Below are experts of layer 7 (counted from 0) of a mixture-of-experts language model. Rows are named router (the router's row for the expert) and show model dimensions 0-255. Each number is 500 + 25 x the weight over its row's rms, rounded and kept within 0 to 999. Numbers have three digits each.
After each expert's rows: "comes before" lists some tokens at least twice as common just after its tokens as in all text. This comes from a sample of Wikipedia text that the model never trained on. Tokens count by the router's weight.

# expert 52
router:513508533511511518478473467512450524496490530489507540494546498508502480499498547444505485484463499537511491499491492526517498502514461496511456521500472510530517506503468475489503535528454480491451514498511544516512531539483492428507486493479519509493470486508520536488489506527526482514514491487554494525514466540502510528513495483508459509522498461494478522505487503496476466492505484490482526468484457448499449555459519503551498461494550510526494526492472469477499504478546486537503495493459498505497478533492462497512522497512486505501474493463504509493564485521493531474529533468493468512465490511540499498463498489512473446503513494522477502467529524464539526475500493516505491499482515524469498482470555504514518460561505524536494551563532463501486473519512471
comes before: "\n", ".", "ian", ",", "ia", " and"

# expert 1
router:487517483484543533528440445529492478479491482493490527500520457467487534487493456519511495516541493518511468492525526526527488472511493502529441473449511495494522535519533493485487498531454518459478500486488486489462514523514491491534470516537527530508517540562457510479501542470575534485503491481499471492482453494471486480527533511515531484516508459495501534486471502482488499493532499499532511484509495497474502520468464507498497512521523480486519519473498472491527502541486519498504494520478517526468491476498483460495486543471503480514481488504475451510545451506488519497490487489490503545499479508523518512476468508512514515499477501511497529506483540532476557480515475501505500500513483535507574481453524508529542472550513551484533547506535497471491527492468534
comes before: "| ", "-", "|", "- ", ":", "|  |"

# expert 31
router:495528533514508515473467448518483517488503557492511543482495474544463514580515449519480509487501508528510514496490469487502484506519475512506536505488506539517503504499525496488501497485475496529495475508506502461499516489502506480456507501568503499472522501507485501402537543497487510514499473443510467497551488516490476478541510508514487456512453491495516506524475508482471481481502503491460504463480526502501481510451524510541493505526498549512459534462475500509479513523513472496531489507499520515476495468517466556497549478500497485481489484444484497488519529508472521498511502468531519519491571484515513506520496460462490500484492493501471489502519521482506529456478478463499459506510535486500515483491532497489520482531485504495505504560518506424505497562498491
comes before: "1", "2", "3", "4", "0", "5"

# expert 70
router:481503515525534523519454441518473509476471494499473539503545477515512525497492483517505484506498506501516493490495523494495440467489498480524472483461520544506493551521458505489498504526452488426472516479491479516503502512512483469502488502531515504464509538533459472513514527522538532525497514460510494502470477493458499485608521507515519465510491499506486501544491522469497489473505482497506498534493486519484529509491532513490489482543461521507496513502480481479523522505445533486498476482482491519494498512495484464472489495464472487532487512501505503525546477503501513525505488462542480537497513490510476533472457521506525479513481519488538502509531542495518525478506476487512465487480499524515516499518551480524501454536507586492522541514523519471484495508423527
comes before: "| ", "-", "|", "- ", "\n", "|  |"

# expert 64
router:472494479481545490480455463505474535464502483549532526513513525517541522556520521502511514514499533518488540467547447499474477499554485510494494543486512508511478523491476518492492494520483486468467498515484500513486489515485477478481496479515512528479499469513506505473490487464498496498519554456490481507469482478512469509472517517500475505561509497505500494506478486465498503500520497481494508469471510482503475519517462533538474429515515545513500489515464486546502554513511519528533467460494483455448504491558496501507519536475497504510521479469525507491491517538510491503515517493522477518501529494512466527534513515530473483515559480497492523517514474520489516441559471480487506501464500472454495511523525492510514533547508507506528553567533517509492468497457528
comes before: "1", ".", "2", "–", ",", ")"

# expert 116
router:478476545504507529478475467468470514496497508484478547498515487499485501513475533506475502477493500510548498530531522519494494487506498503489469454528495512526494505503497508485496530531425505427435536483474507476525512500524505497466515525532549522486471509540502498498497565490572524505479480463473474504513462499490475481558492509532514489516449521508503505507482517475489483492497499534466498539481461531512503520511481523503525456559511540493478484491475514503524490491469538505521487482477515510474503545508481479466498511492492511511452482455480491473534497496500502536513484482537471558483516472525523539486486501511435521452501494502505521521510540517528518484509474476498509518466524526485486479516556504512479490528514547484531521476505523472478523511447495
comes before: "| ", "|", "-", "\n\n", "\n", "The"

# expert 109
router:461509501499534555534452456503500528493499514520517528492480530503491479530502506490522489517464449498544489517502466515505484515534472488490504542507488516462525464460467473486514520526499494467444528442499527459488503514523517470517505485513540485480447499535470497493509511473532493493476451482506475465478500487521510479484503514515513533512548511512530500509456511503469487481466511482473502501499498534514492538520503522521531492493526469515453535462478511495476468499473464528545487512456544528466501513491517472498494490475507478534483473458477549447522484472465486479519438496492504546506472498525507549474516496519500524526468501488523493528502547475505534464469464499510505493495537491492480494505497494480455478483518548487512575500525480479472493520514499
comes before: "\n\n", "The", "=", "==", "===", " The"

# expert 87
router:477495518505534510466442488537474524445529482515466484460468465504540531509504500523530494524506497456519490514484492466526487498508485464510458497509515498509531505518520515541504504493477480443500477526483489510463501505509449510496435480489518520483534510492478471474497522486509552479483518458534427479516494492538470475511505474512467519491507522513468500511434516476499476501483485528473493501520501492528474529489472505491487413515511549521530511494499498505472490517515542481478498470502526491484522511506520511470509477501538444543482474478490492504510516519469518487549450452475493546458501511530485486469510510502523509483572464502521536471553496520502477462454516492516465533504490476508494509493497496523514510509519499520520526471532485485509481508494487
comes before: "\n\n", " The", " He", " In ", " In", " It"

# expert 75
router:493483531507535520456461460511457551433507444496526505482510525542489516470489531539514456470456526489532468520521466477482508482507495517503529511474483539455529473494500462511456513527474520462491510485504519483486516512505511490520489483534491506465490501496520497508473544488476496534526496510539476456547479521477497501499481495529535515498482493508468510533485535474462493492508429495478505557535473489529453507546507517505506538552482504519485499451459523533511540516521492477529496507529523525500501493485513466500513500506481500511484476481518498432526482440461514492494493455485486505483562467519456510489517486518458499491530547491519512471519482501491490498516488500466473492490522484509511492501552501534519518492469504522503523523509488520482522509484499
comes before: "\n\n", "\n", " The", "The", "==", " He"

# expert 58
router:461477506508535506509466467505491525497518479525493538506494537503486485493496483528506455458491548553555513505482473482515499470516495477519524498452485531454554490504492493505507501526458487492464523458505505524468461477525512499503451499489512509491469527542504513481500600463520513509522479497519481485509497509519490518497519506525475524492511484519477500509463530448491506486470518498443481550536458518545480512515511530506496491503552510526456505498514508471523506505516461473530503524497485502475527451496544469490486492493555506508504453497483491483556472461502497513488484464535488544478517478525453529525473490535469529517521521526498497497500506518512480492512458488511507472478503443475485527522543509516506505519514562503506515529492484506465490478492490
comes before: "\n\n", " The", "\n", "The", "==", "==="

# expert 67
router:471473516514506516506481453534483531494529534515510495468491503477479472486503509524478471463479538519512495551455454507496497480498496490488495517513491535493526486491502528502515514506488479477481547473506472490489456491492513502478519488521534525487495538459475525490537542485506529529434461489559448489506523537540506502488511494532522496513493483493486529500456496464525512431481497494465491520492453492528471514508467507519489513539476529520500527502435511531498496482499451511498520529492501521483459488482521472521492508502517483521465486489461493469530468494470469516498473495509503529496471516527507531453530473482520507492500505466544487515541490516513500477528485507455521451493518481494478512480481479546534538494495555490542501507525511489418523508511440
comes before: "\n\n", "The", "\n", " The", "==", "==="

# expert 35
router:498526507494499500484469490496505551502513539500555517540486525535443492495496495493486524497506451511524490477519501534512513484482492511485475524478519502483547490481521554486496595497512501522462510535494509520518460475524511468466503489513494494495514513552495490490547503535514551516440525421501511510563496556469495500526518451485475488542480522464501484483496544458497463514516505469511505530499518510510481506500500529503542460495480531481500514512498500517496536490492491485521516519478468491458505484482492492490519485470455465551439456467492477505531557486512496507511508454559496547475527493513499526495487516502490506500523502514511495497506504475505513460525482487483474494490522472518536514505537511490471516509494483513539503548508493490464485515515523
comes before: "2", "1", ", ", " of the", " of", " of "

# expert 83
router:485530502502540539531456461531464497452490489486492607494525506523509517535511502526523478517514507522506450504535561495537455519510491474498482486459525513497503507538491463482526521517471496510506520443477485458504564510468521480502457514486482505485527489479462505513482514510530521517508492490530494518510495500468499473503495504559471511534483514488510495531444530480514467486521496493513524497488463483494518511432501510505526501553495508504479541478483483523517530548493528513542495485514512499502502500494479509477519526492489497499490484486510492491567486521425507506497474523476499546507511502500515512475504500491508487480491499478511503487491558481516546487517448505484485500504516495550522494468518517489490476527486534483517558485517486457480514492453467
comes before: "\n", ":", ": ", "-", "| ", " |"

# expert 77
router:488544513502545527521449484509475505444520523530500600506522508503526498501528478526505518490533499508486498494507530524524466498549457500495476516460540476469526527506525498471469485524495489521510503455488522480516485502482500478479458488488500508494465505528454486505488530497490567487471482458470495481519490502493489462487482522465487529524507468490494497509447555479463466494533466456497500515487455498489525518484470516513513509553518485525516551469493465501523524527496499515498496499486538516443496449507459481497507509512510457526512458486480437510537490545450512470487471509480510507495508502507487508450492500493526525488471485495512515474465541501490519486514456486480520471494504506527510506447499496461518479538484535482494535498528498482518486498503521
comes before: ":", "\n", ": ", "-", "=", "- "

# expert 117
router:513516528515498508468452444508486530485495496488481507475509485525497505510491493528503531501475513496532503528496526531483470499510512490496488466513463533535503512499478514522489507493470497483450542515507502497531522500492513457492506510531551513465492513512456462463491511540507517488478528483516488483487490490480482464558522502505543479569479506531468536548488523477510508490477458512518488546488498514484497541502511515500509482522487526577490498506497505482520528452476540476534482499463481482498499529549471462500500492489440478512464484501506507483562500518501517528533498489525481579475503493521469526486505476534461501498481504517488485468530510506522501457492492479479456483490499538489504500503538460515513476551556560468539493459524526468490524478495486
comes before: "| ", "|", "\n", "-", "- ", "|  |"

# expert 91
router:476498519598495505468458513502482525483505489493548585495513477507531493527468501484472531511522495493530494488487540477471462482533472497467463485495514501543534507496496487510479493509481482515476521467478506487488504537502495478469528486504492505475473531531493496483485518447524509512492482494532518485559475497527478476493509503521513478510452513493505472499481520529483490517518465496510502546499536505512498586447495504511470502517486479496530557495504502553501490507513536508521515516489522500482529511481511491484530568497513464495464507462515440478551504522485466493503496515503508532497529508465523531477515494492503519466501490507504552512488555501501514488491463516478523490493511534485516504487528528489501495546459506488451520498555480493520466526447518
comes before: "\n", "-", "1", "2", "- ", ": "

# expert 40
router:454479516510542479492461452510483571487498476504542524437496519502496481515501516506491497511478514517579495489505485527520500517512478513501504521494518488536545492494465553538521514518462499478483470470450491515487526512499535474514473485495545529489502483520473460476531494467491508492462522454522485443510486518507492508514522451526493476528511483502460505512476523493479523508519492500511506486533502473498479519477493503510503461513491525560525520552498472479513509503526470521480522467522460473480508471525514484479488524516516469524519477427492477522556494431483510494535499470512461530470503523502490523502502486491516464486518470526473486492527510464496516481533445493500501531476514485493524461507494495519553443505508520509514509529505520481530482533467495
comes before: ".", " and", " was", ",", " in", " of"

# expert 113
router:472509509532540521489472490513474528482478504457529576485496533506495526517511537534515443529493493475481471519500540473508472506533478474469511497486516500465476516501522474500491551502448498492512486458502500490497483486470546484470500507459497526499513497470464508515481518524511504509478520495504492514516484506497498501500499521545462539549448508469541513528492528467512443477482490508473508511480443497487507500435505509497550523532508527500513521470466477496479500533494518500532486485488509480507503477494487524484489506522512489496525481454514536475592520527493521512482448547529508546511483454484491515482480492526498494487539548487555516480518537456510539497560476509505507485507494481516503493504504529487492495500501518490510555468517453483490486522469475
comes before: "\n", " |", " | ", "==", "andidate | Votes |", "0"

# expert 2
router:462544514531501542551467445533486514507509513510501523490528505487525508562520559492497492521494497466511502495495461517500481492549464483468505542489526502506474505464512516502506492491442486431425502488484484495521506509506518471441492478486493512477502542496471528505492484470482486499507504514458466493458461533487503503502512517486466520531471497515489518479500516510520485511527468488503509501491500509532489555474474546535537498519512486489511485512449508483521511480494521502541501493485524464444497518512471468493458509502482487524514503444490499487496545509498497505493516423524454517504514520470562506487502507491490544513505504525524554497503465493529516452530470523475520495477514501498498489511516486494504471507574524487519482553483515517489495488494540
comes before: "–", " | ", ".", ")", ", ", "),"

# expert 36
router:512506541534514510484478430498481520494498515511543574508495495513505488535515489513494535509497479494508508523484535504468461490491487536517513461481474516549513504500489492526505509502490507514486479514478514530519480505461491470485500501523551500489510520557497520459482523520463491515505487480500508487493497510470507494508526443514473556521488501462499548476474533473506489469554497433515536482482527506532496564500468517553476501512489503534491533480462511506509509473507495521529511488500500440488483501527495437532525518486480505532493476507554505478501476496465516532531529496530511552461522535478506516461510486517545548449489502482509499466487505486492482483503470498476527489496545511535501493452518530451511506502566526493515499484518489472484495502481528
comes before: " | ", ".", " |", "1", "0", "2"

# expert 85
router:477504523518545521484462491520461514478506516506493573488515520489516493541489542465519477510510529509525476525459504515466500479517481489488519474484496452509525524486487501513504497517505499523479536472471504485506490535522463460473500505511507529488499492546497506504509572502497491514494479485519481491468493498499486521510501482510507487499484522518476482473507500473412490483511476496508538526498451509511443561475498527477489477513502536520488544484475456530522544528516521499505490517504494466494521481508476465523524494511493467514425462501494503443501475509490498490517510488478460577501484524500496510500505498549513506475514500474460516513542557482477531484535489464483504497489501522439506516467523508485466455543490506514499531498516537483515530484509431
comes before: "\n", "\n\n", "-", "0", "- ", "3"

# expert 98
router:463524503519489513485440475512472525492486515495550543488535517530517526513540487477492501494509511500526488496490469531460457502559488489486506530498490480503483453474457534502521545527503518514490489509507496528445511525517505503491517486529502547485487545507512502474542519497515475495495491430509502520509473538489515484483485484503502508543460501517480482454480481495494480506524500491456531534494506524515491511470552534498515476527494507516498490498477474506518490516501483545560477528517483522483513504480506499428512512494487490541446465449489478479496521504530497510513515407524464527461534495501492504471473508529461496461505512513507562478476502500547532457485479482478473498502539450515497515519486524460505475525510524490501509532530511490469519535493502
comes before: ", ", "2", "1", ".", " | ", "th"

# expert 42
router:449460524498533520521449445512465496468487498536537532506499514486509494512483528467504510485502494514503480479532487487494500504520491547493517526492506527510540467470472481500501526542476536490451536478489495534493503510487544498488478487498530472452493494529476477473505530479528538509474457490506505471531477519507491490470480519537521534534513511474533489512450491451497491509506471493491494568477481470514505525517493517513535492557526502563486551494457486520494523516514531529544505491511533486462508444476515514506504483503495484504531485488479514497559481473442499473502453453495526534489507504514497519486511528471496463483508497526465492498487587516496520493487456486507519479479517484519502503510498515486528501540482546486500541509512506482504517542473533
comes before: "==", "\n\n", "\n", "The", "===", "="

# expert 48
router:500519507500495496464458452524480508486488527507522540479498495498520495531498481481496499471467504554509497524474463474504465467531476495504500554495506513513486481481490488466477497485488505527466456503487500486520486507536470488483508510533464512466468486529485508475537543496463526521477468466457458493516445498501485472515501467483485505528477498506531515456488517475487495507556487453455515492500537501511497524482517517508485493521496504497481513467488483524533523475476497531525507470488497509477492475515507539491493536493461473504488475433464471463502488523485469483538507482558518558483554495502523533497479485475458500511491465492520490459549518508528515450534490508524471531513553452513480505536544553497524501527510507516480533508535525484517485569497493
comes before: "1", "2", "3", "6", "4", "7"

# expert 124
router:487484528529551500487447474555496506490518483453519536530489499486491507512539492515526481480528523462502524511505476547446424486523458497542507511486496494520499533507490488516504480498484488460486494476443505508529527546510479480482459474499514494481516496512495509511536540514478513496511495461516524441486513517497510490493503471488460525510528458515475531504467538478477478484556508463492498477488494492491501529485523538547532489536517501513518480513434525493533480505518484501524509498506493502462500515492514464518508505503501465554466487517524508483519495485490521509478517454505490523441523526505527541491475512497555542514503487495503505485481551486498523458483460476507495496474506540501500457500540479481486465508553556514544495527520537511501471464484488
comes before: " | ", ".", " |", ")", "–", "′"

# expert 47
router:511525527552494510493467477537469506496485520523516483511541517514533540538516470503488477510506505484522466508508549531478471497505486493504502512487473479503538483503515510512529509519518495486455471488484500476465503516514501467482513518534544558508487521544459479428481543516491505511527458443530507496495457517489512492501502491480488549524490506499476514518477516514493508481540449560467468476466478487515464548537534504489501441528455537495510498482453518574495484498506481479529514502498516494481476478467511484488520523503539460504494512481517451468523491487453562525506477483501491531476546511497537490487490530481535524474501517500507507514503491512460525498481492488492513485515518545480527485520505497525505516500501529467507492529553524473514514515453466
comes before: ".", " | ", "0", "5", "3", ","

# expert 107
router:497537541488515509530469507510484523477502490496533569536492522485471453557504472540515521477487462520515449513500497510497476508524467479483532539468468527497518496503466477477509490482521494543498495528437495497513540516495498481475509489510536538509464516483495485516511494532525486482470496435514513499521466521473511508484497509501481525559488487515490521500515542539519450474519456437518478516492509479523462524492494525496550521551502524505511578479500506541493520533504486516498527505484523499462529526469476484477494527509489468516477493503509493498585485536502512490485524495521516549475523527494489492486487490497533481483465497542526528487489551476523522485529498483528470507517521489486501498436544492501496501514496521506514520486517464500491505544506495
comes before: " | ", " |", "2", ") | ", " (", "0"

# expert 93
router:497463536524515494524466479514484515498486543513473528502517509506552509548489514496513503482485493452536494529465475482463471466548472516508502506494519470538547530510492495510537503525478485487528487516476483496475474534493490512460515462502497530511508518485489502458501568522515521531471525451515482466507482509490493476518493472515493520491439514497526538529423528532504480519511487486509521495448523485521528493435525544500501507501546510470486532471513509516482489531517517515521505504516478517504489516491458508498516480503516444492506487407521483474551502487438497495486519512517517511474524481486464527473527531504502514486533521503508535497509527480503512473477474484497480513472511495512492488500508512488537499559486538461503495545545524463517490535506511
comes before: "1", "2", "3", ".", "–", "4"

# expert 120
router:508530516557528511502457471498486545459511469527470546451466498467474526515456477497518528478508483517541460476462505505475484522507498457502506504490509521511509455490498491480491479492497481531462525493478513505482498496507547482486480494543503523484453544517522476478555567492517511537490463492500469535502504495501478497513502518498485475542475506536480514507468493492466473507516488475496517518442557493496485532497515513505495519489502498533498533481481472521541476515496489508502525513505508528494498481493489531502526472471455486485512474489453502470553487488459512478512509490555520540492535533489539528506511454487494490491482535490476517461509523508508548467486445485490453465485535515519507498464521491518539521541488519483518499534515513488513494528422483
comes before: "1", "2", "0", "3", "4", "5"